Below are experts of layer 9 (counted from 0) of a mixture-of-experts language model. Rows are named router (the router's row for the expert) and show model dimensions 384-511. Each number is 200 + 20 x the weight over its row's rms, rounded and kept within 0 to 999.
After each expert's rows: a language model's description of what the expert responds to. This comes from a sample of Wikipedia text that the model never trained on.

# expert 56
router,183,207,178,246,159,182,230,209,186,169,212,230,196,198,220,204,231,211,178,196,172,217,208,174,232,234,186,177,171,181,222,195,171,208,186,199,227,190,150,193,192,205,213,174,192,185,214,154,183,224,192,162,207,180,198,224,226,182,194,188,166,180,203,196,182,250,180,205,186,188,176,214,213,188,200,208,165,187,209,193,214,166,213,187,196,235,196,190,180,176,186,219,198,199,171,166,205,217,216,200,194,217,245,230,189,194,182,199,207,195,230,197,225,218,204,217,212,241,175,193,204,197,189,157,184,166,187,174
It responds to: Place and name suffixes

# expert 29
router,182,209,194,221,228,217,224,191,163,198,219,228,222,205,206,199,208,218,197,208,204,216,184,209,190,217,221,177,240,186,196,164,176,204,212,196,213,216,202,218,210,199,149,207,189,162,175,219,191,200,227,181,208,232,181,217,199,175,200,221,169,220,199,183,183,202,196,184,230,182,144,187,231,197,195,189,239,216,216,216,193,214,193,198,213,224,220,187,197,237,184,201,246,204,188,160,219,223,201,223,194,184,235,178,175,201,194,219,229,200,212,207,200,225,220,187,147,217,167,216,189,174,216,226,194,185,162,207
It responds to: Copula and passive auxiliaries

# expert 18
router,196,169,197,225,187,225,230,168,199,190,178,212,211,225,219,169,198,227,179,178,160,195,194,218,194,229,186,179,173,209,188,175,211,214,213,206,217,217,178,215,186,188,192,173,187,182,208,186,188,233,198,154,225,233,173,241,211,168,222,200,202,219,179,168,186,172,230,221,169,210,199,176,188,215,172,225,202,169,194,193,222,208,194,160,238,185,199,206,206,222,166,223,224,186,186,203,200,227,217,215,207,214,202,191,202,190,202,168,191,215,227,192,224,160,201,208,214,236,182,247,204,213,173,188,196,215,180,191
It responds to: Mid-word name fragments

# expert 16
router,230,213,188,245,186,200,198,197,155,200,217,224,214,221,199,174,217,199,232,222,195,212,219,197,223,215,198,162,207,174,200,183,169,237,205,189,229,210,217,203,191,216,176,176,187,199,219,226,186,222,209,199,216,192,187,210,207,205,211,200,215,176,176,192,219,194,191,192,166,181,192,163,216,212,168,213,171,223,177,203,245,228,193,152,223,206,201,196,184,175,181,215,228,204,165,211,187,212,196,224,235,219,221,170,175,167,230,226,195,189,176,188,164,216,204,222,193,189,222,194,153,193,173,205,203,185,198,182
It responds to: Pronouns and infinitive to

# expert 12
router,206,167,171,205,222,210,186,238,177,220,208,227,208,188,174,186,221,211,206,205,217,192,176,221,215,195,204,201,204,179,208,185,182,256,206,201,226,202,176,246,210,223,187,213,185,165,229,188,189,187,199,226,218,198,187,217,209,200,230,176,173,203,178,191,158,221,196,210,184,195,156,214,210,225,185,210,201,156,198,230,209,194,237,191,188,203,232,200,191,199,199,201,230,229,178,207,183,232,223,215,205,198,169,210,160,228,162,194,214,226,200,154,234,194,191,208,222,195,194,199,186,203,168,186,178,201,190,188
It responds to: Table row starts

# expert 4
router,197,221,158,220,196,180,200,189,187,202,195,211,222,247,234,186,216,249,201,190,187,216,210,228,251,200,236,173,171,193,178,182,184,210,204,181,198,217,180,190,177,191,201,179,193,209,191,169,178,198,220,185,235,204,187,226,215,191,209,213,215,213,187,231,227,204,191,195,204,202,161,187,233,217,209,206,193,193,159,192,182,210,234,155,217,190,179,211,204,194,215,201,185,202,195,207,180,176,213,181,222,160,173,162,185,205,185,223,209,179,222,201,216,207,169,197,176,197,168,224,175,210,203,232,204,166,200,190
It responds to: Table cell separators

# expert 48
router,186,207,198,219,218,186,212,211,177,215,177,211,209,209,210,177,215,234,203,200,170,213,161,203,189,207,184,191,222,203,236,171,193,211,210,203,198,191,184,214,149,201,167,193,219,186,208,230,196,200,209,216,206,191,192,210,215,195,203,230,179,184,195,191,178,221,200,201,188,196,213,179,194,187,189,210,205,158,183,218,208,224,204,211,226,184,213,186,186,182,210,219,208,191,199,208,186,210,222,218,202,200,205,217,214,183,185,183,197,223,236,167,223,222,164,213,211,207,185,216,176,194,201,175,193,173,148,202
It responds to: Clause-ending commas

# expert 28
router,170,196,207,224,192,213,207,194,191,202,195,200,223,217,213,157,184,190,227,187,186,224,207,214,203,211,201,206,199,218,227,184,191,176,209,199,216,219,175,195,205,189,201,186,201,161,178,181,194,222,226,172,179,175,157,217,235,179,195,181,204,166,171,179,192,190,199,225,199,204,203,206,186,185,221,211,179,183,182,181,232,172,217,164,210,166,210,233,202,221,185,220,204,225,187,189,186,219,203,179,225,170,171,206,182,206,187,187,218,183,177,211,193,208,216,213,187,225,188,244,210,142,148,224,183,186,158,190
It responds to: Infobox section headings

# expert 62
router,187,221,211,186,168,204,200,180,190,213,210,236,192,198,199,187,200,227,219,168,182,249,186,198,217,218,197,185,197,195,224,177,180,224,193,171,228,221,181,201,188,202,203,210,203,202,207,207,215,245,198,197,192,198,184,206,171,203,224,169,180,195,209,189,226,241,218,218,171,211,188,209,208,204,195,174,168,210,183,191,161,219,199,195,190,190,233,219,201,207,191,223,193,227,203,163,192,170,226,204,217,148,226,198,164,211,157,229,196,223,202,204,190,224,188,192,211,227,174,205,213,201,158,239,211,210,192,197
It responds to: Digits and parentheses

# expert 13
router,195,189,166,195,168,203,207,210,191,212,182,229,211,220,209,181,209,240,175,176,188,213,208,203,196,223,210,165,172,176,173,200,175,229,184,180,213,200,166,188,166,203,183,185,177,205,187,196,167,218,250,168,194,218,187,236,192,206,196,197,164,218,220,221,223,210,192,209,184,166,170,197,194,192,166,215,175,191,202,171,188,232,195,197,202,190,219,215,216,205,220,216,220,206,196,185,190,180,189,222,223,160,226,187,199,209,147,193,189,202,204,205,205,216,211,170,233,225,180,188,201,179,186,178,217,189,206,182
It responds to: Word endings, final digits

# expert 52
router,194,209,200,229,204,206,203,196,170,210,175,168,191,195,201,219,195,209,211,176,185,221,223,203,200,215,197,174,196,178,230,184,214,200,217,175,225,203,187,188,184,197,189,188,184,206,223,204,191,235,246,178,219,217,211,196,198,197,206,175,221,179,174,213,226,239,221,230,177,206,163,196,233,206,176,189,191,211,210,180,216,218,202,190,224,184,223,190,198,178,196,231,189,229,228,191,201,191,176,215,220,220,192,203,173,179,184,213,201,220,207,192,172,222,175,206,212,219,177,203,200,149,193,187,185,166,164,201
It responds to: Sentence-final punctuation

# expert 43
router,178,181,190,223,232,209,206,195,213,186,193,225,192,169,179,200,208,216,217,177,208,207,191,230,172,200,195,213,182,191,209,194,178,196,195,144,216,211,180,216,196,178,191,186,168,180,205,177,161,243,190,191,199,203,209,188,191,171,216,175,172,190,208,191,207,191,214,237,165,188,167,189,173,204,178,206,182,187,177,219,206,209,206,192,216,225,238,236,171,225,221,226,175,231,179,229,230,197,235,198,205,189,216,225,214,206,205,211,219,203,215,174,232,211,200,229,202,220,173,203,179,233,181,219,168,206,168,232
It responds to: Table and infobox delimiters

# expert 24
router,198,186,145,198,179,211,185,186,175,199,187,246,224,222,181,218,195,204,223,199,200,213,193,206,236,226,207,215,231,182,198,180,211,226,200,192,197,223,155,225,213,195,185,173,187,178,188,221,172,214,257,177,191,217,205,210,181,189,177,226,194,199,209,196,195,198,218,227,213,212,187,183,207,203,199,179,205,187,175,188,202,181,212,185,203,191,217,207,216,190,206,222,244,195,194,161,205,193,209,196,207,203,183,191,199,239,194,177,196,251,187,174,202,196,191,184,192,197,190,199,170,189,168,173,182,220,194,172
It responds to: Clause-opening function words

# expert 61
router,190,207,174,219,211,201,181,244,194,174,203,200,219,193,202,163,165,204,238,199,171,209,169,157,232,220,214,182,199,201,214,195,184,222,201,163,255,220,185,261,196,228,173,215,212,175,180,241,177,168,219,174,218,231,207,184,170,207,174,173,229,219,176,216,219,186,220,216,165,174,187,202,211,214,197,227,228,180,186,170,234,205,242,227,214,237,183,204,187,227,198,189,183,203,181,162,202,179,218,238,213,178,206,176,199,173,182,231,186,238,198,195,213,226,212,229,174,200,215,233,219,208,194,202,197,186,209,212
It responds to: Codes, units, name starts

# expert 21
router,208,248,186,232,183,208,216,201,179,207,189,218,236,195,198,202,187,196,160,203,218,226,198,220,217,264,215,212,183,172,196,160,187,232,207,194,183,228,196,247,204,209,167,215,147,169,211,225,178,215,206,174,220,220,194,214,221,215,186,211,180,195,227,195,196,226,200,218,181,189,215,191,191,214,198,191,214,207,179,181,197,174,217,167,223,220,197,213,192,196,212,199,221,188,201,200,224,202,223,234,177,197,233,181,178,170,171,186,160,202,194,195,222,223,232,199,223,232,176,225,201,195,194,201,202,182,204,177
It responds to: Copulas and separators

# expert 41
router,204,207,154,223,200,209,221,230,170,211,224,225,217,193,235,185,193,199,207,230,193,199,167,219,184,191,223,206,191,191,172,205,208,215,195,189,206,192,187,240,194,150,174,178,155,187,174,233,241,185,206,189,181,208,178,209,237,173,197,211,220,168,198,175,183,181,216,200,179,193,194,172,256,184,196,198,214,160,166,179,216,196,190,202,222,203,229,227,211,204,173,196,181,222,205,197,230,179,216,194,191,202,204,180,206,224,179,175,175,201,233,218,207,203,187,241,171,210,154,202,197,179,206,211,217,210,194,195
It responds to: Score dashes, statistics

# expert 15
router,170,211,183,223,199,203,221,197,204,194,232,244,219,188,198,159,189,205,246,194,200,221,186,173,230,224,236,186,182,161,214,179,161,223,236,174,200,206,183,216,152,190,191,210,178,195,196,182,189,193,212,200,233,228,185,213,204,149,202,195,202,172,203,195,222,228,193,207,211,202,202,191,222,222,204,214,225,164,206,189,215,173,199,178,182,182,227,188,204,221,196,229,229,170,200,160,238,190,218,159,207,206,193,192,197,185,162,154,180,219,202,209,215,201,196,192,182,208,183,220,178,234,195,216,216,173,189,172
It responds to: Given names, name starts

# expert 63
router,207,171,158,229,199,174,202,215,171,231,196,194,179,233,193,194,217,189,232,199,152,203,208,192,256,223,242,204,217,206,204,199,160,218,232,207,233,228,184,238,190,169,191,198,220,206,212,180,183,217,222,159,204,215,189,249,221,152,186,223,151,191,196,197,179,175,210,205,217,188,159,188,242,253,216,216,183,199,213,183,213,169,217,189,222,204,203,210,204,227,219,238,203,231,185,181,220,229,203,219,208,236,185,216,188,180,159,178,187,225,209,181,204,206,185,224,172,232,211,187,183,210,214,194,164,192,176,172
It responds to: Personal first names

# expert 37
router,163,198,196,200,175,216,199,214,192,196,192,212,218,215,216,219,218,210,215,164,182,205,181,220,210,206,219,161,207,226,182,215,230,207,212,197,227,229,199,193,182,183,187,185,186,188,189,173,187,213,204,173,203,181,168,193,206,200,185,198,204,197,173,217,144,185,199,217,210,203,167,188,182,209,153,198,207,237,185,197,206,213,164,171,227,237,199,214,195,189,188,236,228,211,165,150,207,208,238,219,206,167,219,212,181,209,209,193,217,189,220,226,209,190,223,209,174,206,209,227,156,204,221,153,187,218,186,189
It responds to: Media and publication names

# expert 22
router,206,215,159,192,209,213,207,191,184,190,223,205,173,200,224,189,231,202,210,191,214,209,202,192,244,239,234,207,168,228,224,169,202,233,196,211,247,238,217,174,199,180,175,178,154,194,212,159,213,226,214,168,205,204,197,206,208,217,186,214,194,175,207,200,185,215,162,200,177,209,184,208,230,209,187,212,203,209,175,171,178,180,214,203,225,242,204,212,190,222,186,242,201,235,171,191,165,191,197,192,205,191,212,209,158,205,203,206,218,183,210,174,223,188,181,228,205,219,200,219,206,190,214,157,176,184,192,175
It responds to: French and Romance function words

# expert 40
router,231,203,191,187,208,176,228,200,170,197,168,211,182,219,199,182,213,220,210,215,196,252,218,205,196,202,220,186,226,183,206,153,194,207,222,202,205,224,180,201,176,224,207,188,154,170,211,194,210,219,204,192,203,255,198,214,216,169,188,170,204,178,213,207,214,169,163,186,170,200,202,204,168,192,197,206,188,214,169,224,172,214,200,184,208,228,206,209,165,193,229,217,183,222,161,192,225,168,209,192,202,205,227,225,199,220,177,226,195,180,184,183,229,210,204,194,184,198,218,205,179,184,213,224,204,188,200,211
It responds to: Word-initial prefixes

# expert 14
router,173,176,207,214,190,206,256,210,186,219,199,239,249,197,213,168,195,226,225,194,174,184,192,215,180,206,181,174,200,190,209,155,182,228,199,198,223,229,194,226,185,182,204,181,193,214,201,198,215,217,180,202,218,199,167,207,177,168,181,204,210,195,169,191,231,213,190,206,178,210,155,178,207,206,213,226,219,201,213,207,198,213,217,209,188,216,222,234,209,209,195,194,196,255,203,199,177,212,236,189,234,184,226,222,180,224,171,186,197,205,224,190,182,183,217,221,185,206,165,234,213,215,211,214,205,217,162,194
It responds to: Word-final common nouns

# expert 2
router,207,222,164,187,190,230,199,236,175,175,197,186,196,223,201,185,200,184,242,200,215,183,232,172,233,232,183,190,193,177,187,188,185,228,193,171,213,247,189,190,233,197,164,203,167,197,216,205,188,240,196,163,211,190,178,249,220,179,191,181,179,195,208,179,170,201,233,182,173,174,191,183,214,188,187,233,203,192,182,179,211,227,218,186,208,191,193,223,178,169,219,200,181,215,183,201,207,201,201,223,198,214,233,185,222,212,220,203,227,187,182,181,189,229,189,217,232,184,181,221,191,211,200,185,205,214,182,199
It responds to: Determiners and possessives

# expert 17
router,175,251,198,220,210,200,217,213,198,193,200,207,233,193,207,211,201,201,215,165,169,218,165,208,209,232,184,210,235,197,201,183,160,188,204,174,199,200,186,215,188,209,216,198,185,166,184,185,193,229,224,179,203,180,168,188,192,163,214,192,163,196,184,243,215,218,223,213,210,193,196,209,209,197,199,211,211,197,181,209,190,232,187,214,235,157,254,183,204,191,213,187,179,195,178,201,177,197,230,198,210,208,201,228,168,207,180,248,187,205,206,213,178,215,210,207,197,187,183,192,172,214,212,198,198,210,206,208
It responds to: Digits and compass words

# expert 19
router,159,211,184,200,186,208,211,225,188,230,191,195,191,187,175,206,166,214,215,218,188,221,171,190,214,192,186,209,185,139,195,182,181,176,196,191,201,219,195,207,172,185,161,223,203,200,213,203,191,247,190,205,225,200,166,252,189,208,186,187,210,176,185,172,162,196,162,221,170,164,197,147,228,194,210,208,224,159,200,213,190,182,217,188,227,216,235,211,206,195,208,182,201,244,182,184,214,201,218,201,201,208,208,178,174,222,168,208,185,182,226,165,204,209,191,219,152,222,220,208,207,201,196,198,184,191,184,166
It responds to: Word-initial pieces after verbs

# expert 25
router,184,188,168,233,201,216,177,180,164,176,192,191,207,209,229,207,185,208,207,204,199,200,216,219,237,248,206,193,197,216,183,152,209,209,211,202,230,190,190,221,188,190,152,178,226,159,209,169,217,216,165,196,188,179,178,214,225,206,228,177,197,201,225,170,207,216,184,187,211,187,198,167,230,224,191,182,215,186,184,184,248,195,235,168,206,175,208,220,196,188,194,188,190,219,175,152,182,193,230,196,224,203,210,188,193,202,201,221,187,172,228,184,178,229,211,224,193,249,183,227,186,201,192,178,208,198,201,198
It responds to: Years and election terms

# expert 51
router,202,184,183,211,168,223,193,207,165,180,180,177,176,184,206,188,193,232,203,164,189,194,219,237,226,250,185,220,171,172,182,208,195,204,188,189,213,236,174,217,197,175,211,185,228,208,221,202,190,237,174,165,203,196,193,212,192,192,226,167,205,191,204,175,208,198,209,188,170,153,202,165,214,197,216,201,160,200,215,188,195,172,240,186,214,235,192,183,198,216,208,226,200,207,191,230,219,216,225,191,225,209,209,210,200,222,201,220,235,202,200,170,183,187,168,199,209,196,184,206,185,189,194,208,218,182,190,204
It responds to: Line breaks, section ends

# expert 55
router,155,189,174,222,192,201,215,195,224,243,185,222,199,186,252,218,200,190,202,190,185,213,218,167,202,215,183,166,208,180,241,181,220,235,223,163,214,194,183,196,178,212,195,202,137,207,210,197,208,219,222,194,198,188,223,244,232,179,215,184,196,185,199,184,173,182,154,209,186,216,185,201,225,224,209,216,196,203,185,192,220,223,201,203,226,184,188,171,221,232,210,192,220,208,198,194,200,200,164,205,171,200,202,212,181,185,199,209,213,200,224,186,205,248,213,229,197,247,210,203,181,194,220,211,206,174,196,161
It responds to: Past participles and predicates

# expert 6
router,189,192,181,223,192,204,221,186,178,227,173,250,203,206,175,223,213,209,218,199,193,217,194,185,217,209,202,196,151,197,222,202,204,224,162,224,254,198,173,222,208,142,201,187,187,174,199,173,153,190,210,187,216,216,203,201,183,215,204,191,217,181,195,221,209,218,207,189,175,208,178,204,224,218,168,208,220,182,187,210,215,168,221,178,209,219,213,205,188,194,176,198,225,190,186,204,165,222,211,219,190,159,193,210,198,194,205,185,201,228,214,173,226,197,194,223,222,193,183,223,187,195,197,190,184,203,173,209
It responds to: Table cell separators

# expert 30
router,193,193,214,222,184,221,193,225,186,182,191,217,205,178,175,208,204,228,200,214,199,181,201,188,220,239,220,211,190,176,206,161,175,206,202,219,226,172,191,185,209,206,183,223,201,200,196,192,230,213,222,191,219,192,166,218,183,191,239,193,199,180,198,194,197,204,205,216,193,197,182,186,168,201,190,203,212,209,190,228,179,237,201,176,221,204,195,215,176,189,203,216,174,223,190,189,173,175,185,168,226,190,201,220,159,208,155,200,209,224,205,193,221,182,178,225,206,229,177,200,215,169,194,222,153,191,203,185
It responds to: Years and sports events

# expert 10
router,179,192,195,194,188,210,184,231,174,205,199,239,205,214,216,183,193,229,194,207,232,192,181,218,258,184,194,164,218,202,200,214,204,212,176,194,255,191,225,198,197,195,205,196,182,186,198,221,182,225,205,177,228,195,182,201,186,193,211,227,210,199,214,200,204,236,182,177,215,225,174,180,218,193,182,199,206,213,171,225,199,223,200,169,201,192,228,226,196,201,176,226,160,222,208,212,185,180,197,205,197,192,231,204,214,210,163,223,182,248,220,198,200,209,242,222,205,240,190,210,148,188,190,195,187,204,195,225
It responds to: Mid-word word pieces

# expert 20
router,195,227,208,258,177,202,198,223,187,198,190,249,240,178,215,202,223,206,215,174,197,215,170,182,202,219,216,176,182,200,232,208,211,200,210,214,208,236,207,211,187,201,169,206,203,200,198,163,186,201,247,212,204,187,169,217,196,195,241,229,194,204,202,216,168,214,198,177,165,222,196,189,239,213,222,238,187,189,175,180,237,195,184,216,250,201,221,203,173,197,177,221,185,185,198,201,183,218,236,224,208,244,234,217,202,149,199,182,206,231,209,215,179,209,187,225,179,197,204,217,176,195,202,163,176,201,182,201
It responds to: Plural subject nouns

# expert 11
router,182,211,194,213,176,187,215,234,158,182,185,208,189,174,183,179,236,207,180,159,185,195,175,202,193,247,178,200,160,175,182,207,206,187,222,178,210,230,195,191,190,217,226,173,202,182,230,233,177,238,232,199,209,187,178,225,195,183,226,196,197,166,211,197,222,222,239,210,202,222,214,210,204,224,199,220,192,199,174,176,201,219,237,218,205,202,242,209,210,219,205,208,215,220,198,204,154,210,188,194,166,192,197,190,200,197,204,211,189,202,217,196,215,202,153,236,200,213,216,205,223,225,198,181,194,194,240,198
It responds to: Complement-taking verbs, 'of'

# expert 38
router,162,191,201,207,183,211,201,218,209,225,180,241,215,237,227,183,182,242,205,177,188,183,200,175,207,202,239,208,183,185,231,198,214,211,204,192,206,222,179,228,191,193,218,193,204,177,207,200,186,219,195,181,210,183,216,235,207,179,204,180,194,199,229,226,201,200,203,206,212,208,155,201,235,198,200,203,171,184,180,185,220,213,212,168,224,191,198,219,196,224,219,228,194,211,196,187,185,196,186,180,190,204,209,170,179,182,183,199,209,210,215,238,223,213,185,201,173,252,214,224,206,165,173,179,158,219,174,191
It responds to: Material and sport nouns

# expert 57
router,214,164,170,202,178,174,207,218,170,218,182,221,228,236,221,184,208,221,226,242,201,196,204,216,244,195,221,207,198,169,216,192,180,223,184,183,213,203,219,247,199,187,165,210,197,152,185,180,195,201,222,211,214,212,180,189,175,195,186,197,173,186,186,231,220,231,231,224,167,218,172,172,198,170,178,200,179,203,178,193,187,210,206,162,222,207,208,192,201,188,195,200,175,194,203,187,204,190,207,219,220,200,234,200,189,188,199,199,187,203,213,185,202,232,199,195,198,202,211,215,173,177,184,205,193,173,182,199
It responds to: Prepositions after verbs

# expert 5
router,176,205,175,219,163,216,214,222,192,213,226,202,252,220,220,193,217,181,222,204,176,193,182,217,238,242,224,212,206,207,226,209,189,239,181,209,197,199,194,219,170,209,208,176,213,170,202,215,221,212,204,139,207,180,166,235,239,188,197,200,222,194,195,198,210,178,188,184,183,168,162,177,239,220,163,198,207,191,219,185,238,209,206,181,196,177,235,207,186,222,194,233,201,233,232,212,221,217,226,207,207,232,187,180,172,193,186,197,209,202,219,208,215,203,217,221,213,197,182,239,199,194,205,192,226,196,187,189
It responds to: Name-initial syllables

# expert 54
router,209,203,182,208,187,227,204,202,168,229,223,197,249,229,211,187,216,207,196,203,202,222,182,223,204,221,186,189,224,174,248,196,167,230,183,193,210,202,189,213,179,190,196,188,203,173,219,186,172,202,199,190,217,180,224,201,167,178,214,209,190,159,175,177,203,222,212,194,212,224,174,185,198,245,188,197,227,200,217,225,212,195,238,184,223,179,217,191,145,210,190,197,225,207,174,219,204,212,228,180,190,223,216,181,177,195,214,225,189,210,232,199,174,217,178,218,200,224,222,235,210,211,199,223,160,217,152,228
It responds to: List coordination

# expert 36
router,180,212,171,200,198,218,196,196,217,192,175,224,189,231,197,183,209,236,187,174,160,227,185,207,201,231,206,204,198,150,183,195,188,209,221,170,232,227,152,214,181,191,196,194,199,177,181,221,194,198,232,132,200,213,184,229,179,163,214,203,158,173,197,211,223,188,197,216,196,215,167,196,220,186,195,203,207,198,178,187,200,191,204,181,194,189,219,235,213,175,182,230,197,212,208,178,165,184,212,203,238,169,216,207,201,186,201,228,182,191,225,187,182,206,202,234,210,205,182,235,189,172,162,219,185,184,169,217
It responds to: Prepositions before phrases

# expert 34
router,209,203,203,234,201,190,231,191,183,185,201,196,217,216,237,183,222,251,194,186,211,201,188,193,209,227,217,155,202,211,218,194,166,196,202,194,218,211,196,175,176,226,180,186,194,155,194,186,221,228,202,201,184,186,202,232,168,209,239,185,219,195,203,172,185,179,228,188,210,204,166,172,229,204,222,191,170,184,200,198,213,204,201,201,221,189,220,201,186,191,201,175,199,228,204,186,188,208,240,209,243,217,203,189,220,200,165,196,199,216,193,207,190,218,184,210,187,223,205,241,167,210,149,194,221,198,172,232
It responds to: Plural and abstract nouns

# expert 7
router,187,222,187,204,189,232,215,213,192,176,197,221,236,224,233,212,186,219,207,170,198,202,177,220,189,242,194,217,188,195,193,189,182,212,174,181,204,196,166,227,145,194,187,185,207,172,191,154,179,239,192,187,223,159,160,224,225,214,214,159,233,166,166,197,182,195,199,178,175,178,183,184,234,172,220,217,184,184,182,201,188,188,213,181,196,233,218,211,187,219,214,196,213,188,186,173,207,199,237,185,187,222,241,220,163,183,226,216,193,199,200,184,230,226,222,228,194,201,203,246,166,211,231,214,211,174,185,218
It responds to: Lowercase-l word pieces

# expert 46
router,201,228,185,189,174,231,194,208,185,176,188,236,208,205,195,180,209,214,211,193,188,218,204,194,225,240,232,165,218,197,203,167,187,225,204,178,224,193,165,210,203,194,187,219,224,201,203,206,169,233,210,172,225,165,177,238,192,181,223,183,171,190,192,220,159,179,184,196,188,219,167,188,183,233,183,228,202,167,194,171,199,201,203,195,231,186,185,214,190,233,191,230,180,226,169,173,202,200,201,163,206,231,192,181,167,220,212,183,202,245,211,205,212,177,183,184,225,230,215,229,207,212,210,191,177,215,200,179
It responds to: Gerunds, adjectives, result cells

# expert 47
router,158,192,184,175,215,202,208,220,212,183,237,225,185,214,198,175,229,250,199,162,203,186,173,164,206,227,215,178,196,185,244,197,187,186,202,169,193,252,199,176,186,217,211,196,159,195,211,212,204,206,199,185,193,163,208,229,194,172,214,208,197,215,218,180,193,201,200,228,173,174,188,162,173,202,181,169,187,154,163,191,217,231,204,184,233,206,192,191,206,210,179,182,207,215,186,194,200,210,179,187,207,186,210,185,200,168,200,214,201,184,206,191,208,213,215,195,210,219,191,211,206,210,171,179,181,180,199,207
It responds to: Quantifier adverbs, German stems

# expert 9
router,196,228,183,226,217,189,214,225,204,195,182,212,190,200,209,186,219,224,210,185,168,212,190,212,218,196,210,177,172,194,231,202,188,208,250,169,219,223,202,186,174,228,212,223,214,119,238,206,206,215,215,138,241,209,177,219,206,200,235,184,208,165,197,225,204,248,178,207,183,187,206,221,161,187,191,224,189,212,191,204,203,218,243,199,204,184,230,220,212,219,205,240,228,209,192,227,217,240,211,199,204,188,201,195,188,186,180,180,191,206,222,174,208,216,189,203,190,233,164,217,195,182,234,223,207,196,157,164
It responds to: Name word pieces

# expert 8
router,219,193,157,222,184,200,196,190,206,175,161,239,200,199,245,193,225,207,191,180,221,237,185,205,230,214,213,207,191,194,235,224,190,198,226,186,231,219,177,173,210,181,173,188,209,175,236,200,197,228,199,170,205,190,210,214,199,198,235,189,181,228,193,223,183,219,215,211,200,200,202,188,205,181,206,223,194,204,155,180,231,204,214,143,203,239,191,192,188,187,212,252,194,189,208,168,187,235,227,183,217,214,223,204,190,166,199,189,230,193,206,214,186,225,199,208,192,244,168,241,197,199,217,197,174,189,186,188
It responds to: Vowel-final name endings

# expert 53
router,180,208,184,209,173,235,210,183,163,195,212,211,226,197,227,212,203,228,199,195,187,195,210,211,246,188,213,188,196,153,187,208,169,219,196,152,234,215,195,232,210,169,190,191,173,213,193,209,196,251,217,206,186,181,200,208,179,209,188,207,214,181,199,222,204,196,203,221,172,193,180,178,229,227,186,237,173,173,202,203,186,213,229,171,223,201,221,158,183,247,180,207,188,185,195,186,179,222,181,188,210,214,242,213,195,182,198,165,212,202,196,168,191,201,161,199,202,232,180,214,216,210,245,214,213,205,175,195
It responds to: Empty table cells

# expert 50
router,204,210,177,195,174,196,172,203,201,209,220,226,199,178,205,189,192,177,192,207,218,215,191,202,200,209,215,188,165,196,230,200,186,212,169,174,233,218,188,206,152,161,207,196,216,174,196,221,162,185,219,167,183,189,190,236,183,184,225,205,195,189,185,196,156,197,201,175,214,180,206,192,200,195,157,171,172,233,230,208,197,197,217,194,208,221,225,208,191,209,156,211,216,223,170,226,160,167,202,210,196,237,226,197,210,168,163,210,201,222,200,181,182,189,199,230,213,191,211,203,193,172,211,184,210,219,189,178
It responds to: Mid-word consonant pieces

# expert 32
router,182,216,189,183,220,178,200,217,205,210,206,248,176,215,190,215,182,212,217,190,194,213,171,217,244,229,221,195,175,235,230,205,190,214,220,155,251,208,190,186,159,212,173,200,204,165,232,204,205,233,221,200,199,201,178,233,188,203,215,186,210,168,198,164,181,224,202,242,201,203,195,202,212,182,185,211,191,175,211,192,214,231,232,185,197,227,218,220,212,210,211,199,181,254,209,204,230,197,236,189,218,188,197,182,172,219,182,184,188,186,196,197,174,220,190,210,170,232,216,201,208,154,181,204,196,196,167,187
It responds to: Name-initial fragments